Experts of a small language model: vocabulary 8192, 48 experts in each of 9 layers.
Below are experts of layer 2 (counted from 0) of a mixture-of-experts language model. Rows are named router (the router's row for the expert), gate (a neuron's input weights, with its number), up (a neuron's input weights, with its number), down (a neuron's output weights, with its number) and show model dimensions 256-383. Each number is 128 + 24 x the weight over its row's rms, rounded and kept within 0 to 255. Numbers have three digits each.
After each expert's rows: a language model's description of what the expert responds to; "comes before" lists some tokens at least twice as common just after its tokens as in all text. This comes from a sample of Wikipedia text that the model never trained on. Tokens count by the router's weight.

# expert 9
router:118168103108114109145178119143124167098162122160126113149117115163137151184146155146137155078107160114150159132110118141137133110147142120118129156108133107134122123088145109126112096109104140166152104149120125128175155074141130131178141155134125124128132117127081147112084143141102119078171162084084148136161132094144125135172128136126158115167141100098071124127184160130152132156137
gate0:122126147113093125130157127116107152093130133148140091162114112108142169160107105123119117136150164133130125106122156172133088163097133115133133148127149127141178151118102160187088161109128099115127123137151162081143141118130124120196149116149085180163155086109139118128117116118096127166114148128151141113139116104152159113144094096116135145167128120097083137138134139181128092124151
up0:143146145137144151083121122147138177132149123123140127095167135137120100124144136111161161122122103094110127178102139105116153116137133118120133140131120145141091111158150062092144115131136175149116114149094127164136126121126108117077099115125158107161101128155142159134163142139116099099104132129120149128156151116116069119073164132155105120093144122137167116168103134083165112103143
down0:133078125139166122112161157139152125108129104113134084139131092148130163138109088171111134095155145172103131104163123128120090139128122123136111126124121113155143157122109153172101100114151107102132117123113131108125129158123105145177141120140091145129118161098139124090100171106113082140145181061139154180160150096124141143122143084143103074125131128125123113139127168084097137129148
gate1:095085131125130118095121123122126138141134133097126136154117152125106142131123114098146144127117117166132104148129129119144098128065089132138131147108179112168132119131152162136110132133104157112159157106115097102114119138112169149148136167120124110104127101109140109144107151049192137175078098165157113088135144130147148116109100114103157122119111104168144114066113087117113136170155
up1:142108122133117148116148096146129083148178127136137147154118069183112127108101151140122131180117143084152106116132132126111113128136115103136066087158119135103145109105150125107121106142152128111113159156113099161154133123168132167119129157134066106137174143170135163139071095161110172103114150121122147160138129118135154135082127087112148135110144090152144157143120064148138172123128
down1:141151125160138100123092124105155145131099140099084116129132118087117159151152135122108163109084112122089181172095139151144141119161153156107170125121121075129117157110151067122162168115106124117147124154154127096100148123112092117147135118133134139135073102124120135112162136120116142147137142154130130138123110116086114123166124119144074141127136188122155120111116142131144142120131
gate2:108146147116127151075115156144119155146156135107071110148103105163160153115127111087129101103149101109129111098114132137116121179128142141139162132119166107118091097103135153159123128123123159152152157163137097124102145120170141175114110159156141205126135134131171149123078133136101148113147141155149141095109153162141108145125106147163135124094145127163141123112152147126132132076120
up2:132157138117117117083157154125122135161169145144081148153091118156141160122104105127107124127156109127139102119131130159097139177163154143174160153159120114143089144128168121150123126129144149127154165145153129144110129095175151167113135132128106171132125105146157134154051147116104119133153142140129168112143099181141087166127138130153141122113132114158129133123130186158127140107109
down2:135160128156128166114123123149118124119141131156113168123120154095112097158092151117150131129115173135098168166153118143092097143102126080077113142129100122148074106160135131132128155150140107089099124125138127178129105099130111125105128108134127122141125122125093139108120119106176131120115148130102105138134125121105135138170116099134129126125091204126143131097154111126105105122122
gate3:101121140126093107128165148105131091147115116117119139125149109176107123174116119131078088129140141136130059125169096054167081140122134135158139112166124104131165117155163146106155151150105138105122137116125147129150138137110120090162094150105132143115111146137123130105098171095121123147110140117147128129166127117089162170145143143109154126145116155128156176165122100153109149118142
up3:118096118119169138099152141109153111156147144154153147143110090152123149074128145129174124097134137167125155111109110124142148109098110106086155143148128157135061119132141112077068126126176150087115136128133111098118133074111119134113133143093123118146117114123128123117104118134143097107103098152100129178096128129141137114120141165146094148103104097141146162128168133148096097101149
down3:132159165196119122106109133168130126115098133117104149108127161131149107157121081156100132180125100115137083160147105138134142136144135135153117122123137131147170139124154151149147109108122085169128154135138107134137082114126147133143120138186106155089143148096139104106170107104109131119110160117165111112160113145064111144125130106099120134174148159137113102152106135115175169145076
Description: Sports nouns like season, coach, football, club and Champions in infobox lines, plus pipes and names in league and medal tables.
comes before: " |", ":", ";", " /", " team", " for"

# expert 19
router:126145139135093145111147133147124156108118094102139137111142138155182133113166134125180189111142136107149187156100131122118124111126156114131102151101101169124120112157158107113122084145122139126129101162063124170144149103107118119143136155156129156163143134112057144128085136143125105104122170115110151117135161132157107103124107131142099145156154160102114157138119129099139111122137
gate0:133123131096091136132160148144122157098136141126144105136164130124138121176117145142130115130155160136134113140157139155121096140100119109128099135121146121153146180124143127189103133137147113115121139161099134086171163150148157104134107135120095178159138096122163128108119145152109139134136171110121129146164110093159115130140108143146119112138141073100065151126147134155158107130148
up0:118167165161144129083105107117108130146136089135134106124131125113121117081129098120146128111086083098093136130115141098141148125133125129141149148114123151134131086130120114100131120100097159169105102116146142129116161114108081108122133132118180102159095112163113119171166091100088130135109109141143138094137182146143115091108127107126121137119139150121196110181131128107135102112160
down0:166139131109132122162136178079121136108163124138110133139151118127159139123123127134101125115152125161115144145147119142168137134143110126138134104101124087148153157150111177108109119153126119134176105138087152105113156173135184127142153154142097130115091149112150137109133125135096105139124157114117162152120134097129106085115124125139094103127130173089104159157118129119112105118132
gate1:115134169123099134074119107126117130171086118132103123149103121086090161126128107069152135122122138145114111119149129101170105142101098151107141125125199129133132128166145137084117144156113161108141129123135105156097124179100166092139129147101128112116095133085140102151092091093152153170104110138129140118158165159106155103101126138102152118124119128178133169075117108136092131117148
up1:137128125143133143128138108108116120150191098137135141145116087164128135089110151128157126159122168142147092121137135132105118125117061128127134136155108135124113100104094124121114086137131098099119157129114084141158106111164147161109145146153089114118172125183143146132086132138165093121114160141126134137115122147129119156109135108148155124130138064181131178123122124138146119137122
down1:140157132143132127138127113093142147100094131116100116084080126106176145143152104132168151109118080097125149145117146128140158126131170078134157101140110108152124170155164088164139155135128094170105065155136135150129158118126112105106154122121188121118125107083151093082132140134137112170175124130099125121140104141118118133084126118145110142094129164108115104144159165129097124103106
gate2:118117136072130113084137185162151141146130153109091085148134094123148131141126133100126155106089112080146098147098125153149110144123126141126172133110146113194110089126134144165097114121117152176130129141120159111094158103165156173125137128126109138129119135147142164121128169144102095099139143182138147100129134117154130108117149140179085126096145087129124123133140129142147137120103
up2:148078108094106092092126160138151127186139157149109128129138104108152130114099106130099188128153159094144098151150120145134146144147122136149160149128117113184096113142160136154127096128130151135136136121147163159096115097140133138119121107120104108109138130139130143142107158120114100114126154190119140137137100115160113124108155151172111137129128155146103130185123156145126106136099
down2:124092120127125172155125134133121135097133129148122119085154153084097152116094115135149092137124169120123141149129153124070144117143115134141097163143119162155099123146112082156155132144125134094157128146125091117105085120147101082108138130173134141146142117112098155115093122107223117127165119133126151124145093070098142118151117096138166148153135164074139160115116107108107094155102
gate3:155147106111102136157131121144074108111080156106102132122104120176135122141121128152112137140112144132150126129191083104107124116117116129119134112166155112157164113172146166141113145160092138119071099108129155120146132142100131090137115156118136159146114136156127135148156163114161076163139141145113109117165153124104120184107131146145122143138111158125151164123110122133109122113148
up3:148113102121139148118125147138115122119149171137151139147118097164099134083154141142136105106151144155148186124060134134146130096124098120088142144144116153126079086167142130111068102109167140091102129148104127119120148096171113122112161133106123080129092061149161138119120124141122120097130106155103090151101112106107137100127139141115087150115117106111145132122177143137076066115163
down3:127147123173118122149080136168168152089100099145068091115129128133116143131156080171121115176167146092126094146150125154129128168139137131107189113129156116151152150131128136140182108121082120137129123127196114138122082144134174129133105134118153122111097188104132150115175110142160155120159152129165143106125121138116121129071139128141141117143150151128077131131122139099157162170126
Description: Pipes, digits and dashes in football tables, plus position codes MF, DF, GK and name starts like Le in Leadbitter, Leyton.
comes before: " |", ";", " 0", "0", "L", "1"

# expert 18
router:125143148088128124119136129158119110101126119137112134100139133141170180127104149136135115120145140093117150140128159124141098093145167141077121133135124146134140102100115125187102115149099120135101130119086134110127134115124168144106126125132128151145141187115099130128156099189119089158094134122123133144135166123107116116139122163120166091150137140108111123143119146133122102109135
gate0:118142142119109128117132120100127154096138146152148117127122108098143181172105152122138121125124130129158118125131136145108121165093144141092130146104156118171172141128142164162108148115135101130123102139119165092131157152156138133155122126142090173111152101117168123122087117133117117120116157145148138111168147085125148096148105115131154093146122101124104118165157141173135110112166
up0:146134132130119128098131128181139140131143105109144095109124132151122099090149098133144145122128097111088125132107126117159129103140118112144130141147110152122107118131133094090125118131130151144124101131117104145164151106106100104146135119119152107178085120159108159136172134127097134134128130103127120128117117155139075138085145101106103180121158133117150138150113137089160132122141
down0:116087106141126143145126144155163164133100121117086127139115098137135132131138129159133159109141150094119100138138133127128126173138101131116139133113140120147134148141111142148136125099142116154181124149146107143099125119123136106140154136143089195097137132075116126123152127114099082165131156107121147118140164099154142156107104111129115076133089137102127160135086173128129145146155
gate1:097118139142128121126139149119134157143129165132095116127139126111144166114122113085111144124127110145109128132150140144173104129098125159096157120124190091164145183108124133104125089154131129119102140090127093127123121170098177105142120191116119101113092135087137128114091121095143166170119117147144139094149120117131110116079123123122141138113126131137095120090159124123095103111120
up1:131134087133135135112163111109104074110195120171138137113111103164111120097118141154118130168133151098129108097141150122149113120126082132140090079158100131126150096111117149127172099117105140105126157130127087130157116112145136185109169116144064110146187138155146164133109116100124155110100178128151130155102126113131150157153151086108154142112139081191126140151109113151169133123127
down1:133131142118113086114140150107105123105086132094100138114132161070136160178107149129134144105105075121133152147112103138130109113120123134135173139142118111102111144161134070131120183114143130136135107120146180103116151148169075102121144117091183090085101128115130074130145145154117113145117122152089104112151149135143080151131158165134078110101138168060114132117131137113120120093092
gate2:124138165098120149086151172172135111130167165127090122156128093127148137129141133110138142077098137097136105100095125140136126176145136140128163128131160082158122109109135127164108138153096119156137136123134125120107142112130132174128103154129125134131116151163151152144115135123095145119155126141142153116139167115138115092138108136174123132065147082148121104111141120147131133124116
up2:148128145098080121084170139140132084157146144163120144171115121137154139115110124137131173092134158102135116120141134167094156157168131121157141153147135124174111151129138111158105127137127121125160134111173134135114124094135122146096107133128130122138155130160138129155115122099117138157159147152139142160174115153150107104130133146147132108094118116156118122126127164164124121144111
down2:133114117144119145151113107105131148108145146137135144116115152105130134114119123147160111147097133117105149124160116092132143150107084144129095126112127149110124132190149079098120157108102102133126164147107108169145142124128081078119172106130112129145132138128120145132110117124158135125102108127125166137132107137095083181123154083144164154188138137094110145117124145108117144182099
gate3:118120110116136107146121096144112085165107105109129131133130141154138133139140173109100108146143101128118127131159117091129108138113095130131135092155150070178135113143140148116115145147119128127089114145135145149144149156122095099143117137101097116135149137127126140140145141103160109147129144154144099143179092109103151165147161136142127142151119129141157163138109073132064141111168
up3:130110111124155123105143143116131081101148137156146143150105105145099143069153118123149131110127111102146158106109109148149133114125138132119134163139123121106106098114140104098080126114186180093108135132154135145115158106147121124146161132094137116155136071134165120129131118128099108137103100126090141154111142133112153107130152131147098141126092153101130174120154120153078095099162
down3:103169120161148128114087129142122168077143129064054112133135159090131146112118123119106106161138138122121129159138114108112155159115121119151131084116169123139135170150106125138178104174099132143123122110128113099139109141147148137140098134144140121064113159137123111147129124137138166134152116112189109111097116131153144173134107135081123096156152112160114128131127136081154156171096
Description: The preposition to (refer to, native to, due to) and nouns for places, groups and government, such as village, students, Minister, Parliament.
comes before: " of", " the", " be", "s", " in", " to"

# expert 15
router:091110146096169145140096130131115110127120125176148098122129104126143148156130149137114147143119175161155180134163142146132145112091141122138136146101116141150135117157141122079119170100112129143127151089110114129138162117146133103129101180165133121124111169117101120097109118117125141106136148156127125104145143120086117110149102096167133128148193130094149072142117118127119119118149
gate0:134118155122105134086138119122148132073132137137145088104116106079142173191114122128131136112140149100129087119143152131137088124107125143088141136150174142148151177125139154167085130129136136123092136119144141106149135133138095159141115117135119201140116146109131121105094099162114108144100129108122118139163125095148156123107119103138089135181090055133098143122141132160152098150144
up0:136151123133126108132145142166101167128156102102133147140164152160126100096147100123151138136131102118142167149063132126137152134115155089151117141137110134139121092115112099090168133119117142122117106153072114114121160121120144074116142111135127075142131083151121137156178152121087135113126177143122169124148140157123110118118120121105152106089152162107157139167132126099150122091172
down0:117141133096129130100143164148145158083120140124115119106129093137113133138106114187095122155173110117109136114134095137176093125079178127119119116122140101123144137132089133166097141110109096111149094128132106161120146166090122116133120107142127142104140128145121140172134123140123134140149143124110095146149122122076143103086114162148119129125087161153114127187152160134062099120180
gate1:078119203135133128127129140104140126179106132136086140144116082124069150095107134096147125113095084110138104142164116124152122150103108138115147134137193158123138125170134173094102137151135168097113133125058143143103140130112157123109088152091114123095100139125134124153117116090174156155080097150094135098151155135124158119142115145107102120118127119181144114097124122109096117113132
up1:115089096120115151138158128116108118131169103180131131157125122134130129101081144145133111134139150098147093110139144113087132136123072109164088108143092113129149122112116106146111102131140107094120160146118106138169103133153149141108135118127092128132147104175117169141087125158128154119121159114143145150119100136128176159111149112111133147154140090172132150100120112149133139115108
down1:114150138124131116141132114092136145139075133132110101134130147127134150144132150100135145139128101118113157142129121121152114156148166191117157143134141132132127152121149123186146170143173165154106125117171129123048132118135096114154109131141174132092117148099153137087126129130128118141139115100091083123129119124162122134129109154152091103130127182115123088136131142079095122130141
gate2:129146138115134110127125127165164116133123154132103117132104081124124130150145094110155150095141092108148094101115107125163104101119139122104147127173164085142083114084154157155083139142108106169147153158139156128136141106179140160145123158132138141121105154135133145131125169125106110093134168152152158075149173147169138103130109149145127158054140116158157096121117105163160127094159
up2:146122150105133095112135112130163103163129129148104143147088120124119131139130092128136166138185093113147092120158095130106144119140154126141145140192123083148090159113179146154104121155152119162141162153174164138149117097177129134134142142114111114109124127140112130150095147095126118122137166149134168122151117162135135158121130157158145139085113134175123097124114124173124125106157
down2:133106121131104136128152164142180096095158168139146111129138136069080124140082143146145103141130116144136120082138057135096132128134148120119126148138156146150122124133141130170139086110131120092127130110141095121146126155145105052155125115122129116129161119098123119116130095121151110092097138123083128114141116121105134141191113108112137082151108160083138127128148153122132120143114
gate3:162107126116079134139134086108112074155084169109138136119135092165113144152110170102089113156101131124115101147207136105154121104111106114169167074146132105188138119149175140120153121133092111150086114121133179130127150114111097126135086137097129130134113144132089122166137144100152085155103120134106114122140132104102131165159161146123107139196133147132172135152088129133125132141160
up3:103118132106141132105122158124132137130169119161140147128112052152096184072140162115152115098131138127125141118124157155165118111113124124067146143153125170130082123129151108104071127124160156078098138146149136122109146059141105137115137161092131088164125114143132118123083123146116137151106085148109112132110102121119144114121151138121109149112107111136174142097168138089098074098176
down3:126136122166116102151114097169122119140115106118099130149139167114120112143101118144137104171147077115131102132104104099084113123121143126159124114135154089109142147113133094143163108147132116186124138112158140122119117153123167168129118144153088158111129161082128114112146126091134143123129157119147162159140085129144126139111122126099165111163147107142095106114082121095159170132067
Description: The word as in "such as", "known as", "as well as", plus line breaks and pipes ending rows in tables and infoboxes.
comes before: "-", "|", "The", " a", " well", "In"

# expert 46
router:126140152147185092154115139125130142074138145096147135129132171137166151182161137135138164118111146130130135136134142177128110116111132097107108135109134148130118112129155123120114104068146118151109127153088140113137174114102167084125119131120136123151110107066101127137122150128118119075151149121132150114145161120097134126107048155137122128131164117071118130175111112129160121097129
gate0:113124142091107137141124161110149160107148116132164078133133111118110164207127101148159107145174111129136103159146177141138098178078118126106120108126141143167146146123127151159087135125125108119124100159126137117153129118145150146176118122120106191131149133119139140106101118139112127119098155108145126121160147082180141135124132132129130103142111098120087118144119127169176085127130
up0:155166148151109140064149112154119135106138107141129138114157122106135095064123110124134149094113121112109139119095117104139155104145145084128130180099135132123108102113133099120155106115147178121089112128103156126140178133094089113095123132124145102163119093138113139152167138120109133143141131138116158124115135152108059082102113121139099156117145119110131152145146147092116150105152
down0:131095152090169139122147163098122169122135115107136132124163100178179140172149106129150140116120150093086123144153149142098097132111111127105123108129157120113100155177049132133139109101119109104115133145144173125144174104080128116132121093141127173119105149088159135128140160132126112135145164106111153130130165125128124134129139144124129139100080153098085118134159164122147104170137
gate1:109123168111128108104123135106157137158128150116109148140104137138108158126104097116128144113117121185099113124133139138140112118084112163110147138139184114147115164120122174147136133141087126119159127135124127139097129168083158130149136184122135104106154096071126097156092128121152166170109091138122141129164167134121130111148142140091116104110130131171155093110129128118110096137142
up1:125121116133116158123140113112116113136143107159146153161097120166142155102137134174126148152114157115144122113151133117092132101110086113172086122154103113116154092131114119115123092127133132124106118123124116135152119126158119147108120166162059115131142139115135157161122128112144166119128144160145126146119122132115142114124095115128148153150139049139128149114114077157130159150117
down1:114178133133127090128124173116137125141070153129109100080117113104110094142127120093137153112124086137097145149106092118130119085115140148126150140111093092105113151137151124132159151155126169105142079112135149103149139117127116126164142104109166108113105123138098089125141147116140123147155121139082099138143157109138123112142137113140092131110140152106141097126115155120139122134119
gate2:163146138100124127126142175158141116117149168110105114171102108141127144150144117110150169115127099111141090111095120150145130141139133126109165112126135067146115142074148141168110139133111135162150164125161121112119154114140158197128135162105123142124117157157138154122129161142086116119172150146158143093137159126157140071115092148159109128096149097140127102135150100120179111124121
up2:154115138102116100122166158127142106151156167150101144168105139117131134120121097134121180143160137129111087126124126148121155148168139150134121147162132093133094175104172134162115129119133131126147163129169155125103118086175150148150146136132116113101123140137138124133112152117102134148167142141141159122156119164123130112101111143148104120117129110153124102142117119141137098120112
down2:105137144181103170124102117141140118120133139127139165106127147178108144152134127120158079111187135155082182113142104136113135126136127139118130154130099159148114122151178146125122147157119134131134118145089111126096115125153115089116126150133122165156146063115109145105126100162176144124099111160096128135133114141112083158138141092172160144125148121101159189114139133128133149139113
gate3:120118128123117089138140133132118123119096101143116130103150137184119157163098130121151112127148127111116101162196102088112111157122116113151166083144116133156121126143168134108146152201116119098077126137120132108138140146078086129161135148116134144167125161152104192116151132119140089150151163099153110103157107130105156151111108137117107123131102165122126112120122108106094146168136
up3:105087107103132128133136156148141101109146167137139132145107089153105127067159149130124131137143127123132146103131154136155110100122096132132122143127115133116109098117136118133082161138139166059132161146148130107104144106180115141129141130091144103125125100137151120107108128148118110118109077129107116156139131148119155097137142151124140158108103137129171171104153149132053098095176
down3:120153114129115134151109108148112137120097142101088119100137152126111078147121108155128138139146120131117113119094138153117139160143134127190159124114120091117148129153111114158150082096166082171117098109112103128128076127124142121112114147176133166086114137140099116118107137122170149141105123140172121118116103089113100143152104127134150087158145119145118137104128093099163196142080
Description: Periods ending sentences before a new sentence or paragraph, plus decimal points and percent signs in results tables.
comes before: "\n\n", " The", " He", " In", " It", "\n"

# expert 30
router:170151089117105117122137142151123172091111097149143107100126108115152100151132142130133147118129122112125145146137118151143166126142131155088170139111120124138141119107125101102146111143099115133180133134092152116099178135133121091129130191152129138180146120165117165106113109134110122053138141137108119137163165114148111130140127135144128105107183118114128157110143111117172121117178
gate0:125145122123111111131150139102129161088127156172164106140102126139163172183092096136144116128156163113146093147119117177114117122086152137101092121120156127158136151109104164181084150139082096133128140149123133089143120145131129105153084117112098137141128104130150143130112107108124125144121128109156148139150144105137149144126094122125109069149121093123111142145162164159160123114162
up0:140142136115146142079120144162138158129161100101119111121196142140078110100134118135173138117092089149115137146090096088122135119161120084129144172128109160127122113150136115082135107119149183124126094152110099163144180109114104129093159155138179128148117102139110126151164132120112104138128163125108153132144132147143089104123135149124123166127146156116122124132133127103146102120162
down0:141165121129143132159135179133102167133158078124144090143117121119094201112126086132144117144152142140145148164155108110164112197134125152093153110094123103136132133140120170140147117117126122129155150113103153091116118130156173151122122125179120147149128102099164130094110105073117157170168138157110165113115122167164120113140125128147070120164126124137134136148162166090119108142162
gate1:115099147143109149144101133126117115199112118160116143119110083112097152121105113112124116125117120135110105133136130116157094134092120172081161115147202112131149128126131164095130151146095160100153136127146104139089119148134154109127132145108114130093141119102141108125082122090168168149104079174082124104134124124106154126136108129104151150119116076159156126075136085142116119138162
up1:113072101115128141139145156116116120143174120182150112160133103142125132116101142127165107155118130125127096122151143128131116151093072156152115096161106123155125126150121123124132077128163104114124166117123077136167127135202156165107145152135084106121150133147134169154105101104123146094108155125128156149078126111119125155106137126122122132125141046179138176113118087176132149142112
down1:144145153135110102131115135137111153073108147111123175097147128103136141127122142125115160107156129125111142158078102092140109175128176157146161143136144127126097174130101130121118145108143137129082097136150160110097127130151127128138114102124191180133121137163117124136103149161110105163116113140128121186133124142120111127107130144099095105104122184113138087146138132097076095083137
gate2:134160116084119119082137161163124135113152155127094091145101104147179108127137128084106128112153117107139103112062097123125116145128157130132129100146173116118110134100142113156093150125099148182148158133119159107097154109142139175144099147113111182137114165147168156148113173109055135107138162172173139087110147140189128123109125141171123113105128083140131098100143110150181123114117
up2:146133104088066108072171169140125127155168141148107114153107118125168096125125096103105162146175158132138101126128103139100152141157151153158144110143145130119094152124171105141130130133128163150145138127168147175101142101147123139154120120112109133126115144143160137151114134113122116119125159180154161138116104164192106146120115147175110108127099129151112114110135148158158111132116
down2:133098158145134188092113123151151135096148126150138145096112143096142134163102192147150114116109152156100155116162164155082121154151125109099094132124126134103131120199123096135136186138133113122111125142138141152145137117085107097102140104145100138140149137120130138115134092113143131133136089101124117102161122111088102146167138150061147119133113142103174156144083087096101103158087
gate3:130132152124086098115115126148084102148106107094127135129127098189137149160133133158083108140136123142113093142163076077139130141071122110151163091146130101184135140118172146121146124162097127139115136123110153138125140145121105109149105128097081188140125161156141100142135123112150128147095162184127150122167130134124168186128168144128149127129118145149142145135086131142118145156140
up3:124095143129135152129155149126142111122148129119185136141117095139120142077153124145134123094145127111121161112096162124123132135109093100122151165159123163121116105154157097113102113108142146087097150152146141092111140102143124118100155097082125119150141089150156110133131100120108114145130090169094128164123124150136120112149128111092095169112124126115154135108153115129087076121180
down3:163202116127124104153106124126110155138113078109098122092113109115123106140105101118110147153129100166135119168101078142168137113127135157144152115125174076115133127146123144128148155165129158196133098117117081171127098141139143129163087119153152126108146174102112110104131124130153148116150166123150105112079123124099120123131118126138143117139159113137100121130118161111140162153093
Description: The equals signs of wiki section headings, like ==Career== or ===Singles===, especially the closing or second =.
comes before: "=", "\n\n", "\n", "See", "History", "Career"

# expert 7
router:120147198138170119121147165116116169146114144163104077101121150099139160117120182120117130153156134089131151107121110133111143168122144149113127103145082153135124127118094131146148127102123117127149117090130100104105137116122146138122117123135169177148121125112127117144144112147106124137081138129148133130141171113138143110108158131141153075124133167113099133150156137127119084108167
gate0:076123147106131101134142162096141141104159157136149116160102129095122155197101091141132143144162157141123097129140111138128090137104128107087132121127182118139164128131169145167131137130146103137153092107155116083143137154133139140155111155134087148139166105109134135128126139128095113117163144107161109148153147104159136149099141131120127140125121098119086136142147113164159091138167
up0:158130118150102138099106109127105167115141102137168095110168120150141089094145097128141149092103091112098134130125157110130171140123133138151130121127088149174110116148120110126083150121111141145084112167116135139121172111120107095114116108113179130167098122154117140140148118091129103108097122103110174103142141123085103117126113079132110125125149150111117128142132143098144127123133
down0:111093122159150148126098143072130140162124143104112149108118126161154100139144098141130140126124111132115127126165112140094116139152113136101168112121135099109133134154112154168097120112134155139148123134127140114092159120137152131141151105153082136101147107125131128079124150099113118163160135125142152103150159152104107152120111114141107134114097152116112114163143172124107113150163
gate1:106107142147116145125132109136136150158071120109078140118131099145098161127101134125151105121098116163072122115147125110158100169065109158095147116102161141147123141124126176117114141130077164091160069133130123134107113145099190139151108170095125106082121107123140111152079130088125138183101112130131141134123151147135162126123101148118130111135105106149134129089098098112085120110143
up1:141101088159109155122136122126109118149172129168155118151128122187136145107128146127157091131124153136101124107165161142124122126111047126157104100153064139128139111088107123147096088103134132097132124099120074128156127110161146141115142148127078102128154123134130166141094133133115178131119157128109161184084131126122131138107155085113136119143142090158126168129135102152162148141101
down1:110137135101112083148132130115163138111103157082112116117142099099131106164124141136102094112121122150148162152120099156155114129097140129135184116122137133146102120151168135148135156108132130113095106140154119121133134113121104092137159112125200135138124114130132090095115132129119121156130104130088096141154169142111115132127120137147094110106115188105140125123127129086108121064129
gate2:126125096094088110150095154155174103157139146124093099144097115145138148166113108103134129086120091113133080094108115144130095171109123126123160122131129092146111108066136154169099123129117128146131147123151133135108163128154157158112127120117119160128104145121150167169094176133105138073157156157122147085150144144136175120148073117162102127087129084157129122141095113147137122115126
up2:154114107097080111132116120141139104174155119147095110164101117124120114157104076122133169136170152117136085102154096164108129143147149155139157143141095115104073165103134141164120138134143154150158132131162154165118145082129152133118142097122130090104117123116151108141100153109090134087139143167133133130142109171144131146133107120125121142112117127167127146154111156162146115149126
down2:101133089135081141134134083162110130123137114120143117159121138101111130177129118127134094131098118139146117101156126139111108152128131145135142200160117135080130134135183163095147148149101145114117137145120104123164123107094097104111133132146108148170166116093131132121126157134136142135146160150119126157144096133089146154127137129119137113148116143097125130131086141113101124134085
gate3:133139147118105099126150124143078075147101131102124156129124105168115161172128149135108115155126099130125112133200080063134138142095107118158152099148134086163161114125154131119135147182110131128088125136088143115121143148136144143143096156105081157110107138149106136146134169127155103129112132134146088140180135118125108167139111125156130170144102136135129145147086118139082169143164
up3:108096113137153142090139137126099082115154146132168159160127122155116167082157133155141100119120130175126152088117121149152164113126081123103159162157139143137122100116120132110074114110195148067127137134123147081104149136145136152086142119096123110147144076132157133147122123133115111163113100141131135153091124159127141120131120118143119155118106151119148118132156132170071104099140
down3:099155117157116107140080094143127145150098141103104120095124154093123117145148114151168142180111107116160101142129120107111135118150130133174161133127157061138135136141131119127150140102097131164128080119128113157127128118137118148129131093135164113092153154121114104103159093116141167137137161110152118093135143103114108141136093110129171150157145118137107102129071131091186130143061
Description: Line breaks after disambiguation or section headings, table pipes and closing parentheses in lists, and odd-script place names like İçəriş.
comes before: "=", "\n", "The", "\n\n", "In", "  "

# expert 41
router:105177170142144111099140152124123136108122103128120104098117150118095154165114159084124133122131094094117181122099128126120150147099101123145164138116087140141093118088165070143128116106090135140119114159147131113132172138164120142114134119161132187141130126136104134106121138147102140080103171139118184113157145108188102112130136134138134133120149137110161151156180126175161120137135
gate0:135164160124148132155128158100142196091150119140149104114141094134126182160083130130108125133140147151146154128129111154145109151094114111087124125116123114172157160095118154149120114126105083131146109163130134070143130154134123124163134141138076193125138131152142139151128136129107112101112182120151138138123134072149171133158085128133119116168120108134072115173113141141162090129144
up0:136142119136102115088117128180106125137115134138151120123161121159125080122169094129168133087132126081113090140109156077109149102125159113133136166136127172126123083175140107094107143127165150117102102152118143163143153104090125108107117121120191094178097101140128129142157119124118158141115107121113141122155142142129086115071147122120112121101120144080159161133146094125138133112175
down0:127102115092140167137129189108137135108121076140138098105150133130095142129097103173133141150128153148132112121122135142153119146141126101136110132123109070118171110137105139170144104159139112108121123149109116148135140106094165117153150109148146177146123193128174158086137113107077083157112122136146133116149101095157140134121086153123117126159096144118097147134148141157109127122162
gate1:092138141137140107132125143067136167156137129138092136156145134141110137146116116081121127104108111154121135111109095119186139162118111174119173092134167124160139149122115164124143140159103110139160116112095119101095125140100193109120143173098136129105124138071128099168087110090143148147099114142138139098164131108103177134111089160116126120115096133158135137084135115135094113119168
up1:121124103145108142119153116135105108173169126144148110135116097154127116074124134150134122140127156126139111109129111121089097114115076122147095116138094133135135119102110119129120089166141113083138166116114105156159113129150162161124136144143097132131162119182118134160097118100134133104116148133141161171079097130124108139110166112114153139156152063149122131111146087132143148142132
down1:156159152131148117120111127111105149095102124110098129132098170110154136156125146129136149105117078124152111135118136135145136126150150127121171116123107097105119132139155129133147128121113157151164095141134149099110137092104070092107130080130159125122133119105129128099175171118124101128153135156086120127151128160082113098121088107140135147174126130085096109129131121109113101099114
gate2:121145173084154118105155171150171154116149162109075103169122121152144139113164117077143152098124082099123104115112110140113141146144135138128148105116135106138105141085130133150108147126125133158123135152156165120124147092161133174128124143126114144118104132178136167156123151143096142111170123146165158089158154160191129062108122134158110127090158083149110100113142134150139111117132
up2:143136154086118093102155155133152140153151147142078106146110133125127126099132099089127166114157123120121115122138118150117165145175148135154158125143102111133058152106135127140139144134152147145147142142185152146102132069158120157117126117118106111100126091169137159167115136106110129142154138161150156134151100189178114100115139125153114113102115113161105121127135171173136116128132
down2:125081133132111162124145107119148108085096154176142155065162153080114147146161155157167147126102175132133142177166128145123105152138126143134103115152105167115126118158124107105126161134129173127132126119115104109165067134130125124130107120149150170120127138085129127097137127148149147126153146139114128123147111160074124147141152054120102130154125118109150160156109120101083158112104
gate3:091152130127091126131156078131119091117085131136121120111116115159099129145106167123097103175146116124112111117156083103110101138122101144139171096153131099178140124142118113126145152168119099108122112116130131160140096131143102102169103125130137152116163134141124157122125176098161101168141169131148134118187130107124129159121121136113118130136119124129209143161102113103091134135155
up3:108098092117132106108151134128112112141149160142178133137127108159112153091137132120151113120134140152146165134111123137130157108114119114074135124143129161118118103142157124133063130093137152077117152140116144115079126120143087150142152131076156082136110106132129141123104108140116120115104092159121165172146115142130124122163127139136084150094081129120155163101179152127093086107155
down3:155165142155107125127087126153107160126102114134098150103128148116142094180118112159156127127145151098116089159160137162110117130130139158164139120106147101126135126133148105121143105170119111198160113137111092155137097134114119130164091126130094126100150156075146113122149090135130119142120135100174112126093133144130092146131103126129164053181173090136091115119111136082158175135114
Description: Hyphens in table dividers, pipes, line breaks and two-digit numbers in tables, plus play-by-play sports prose, e.g. go-ahead, walk-off.
comes before: "-", "|", " |", "–", " 0", " ."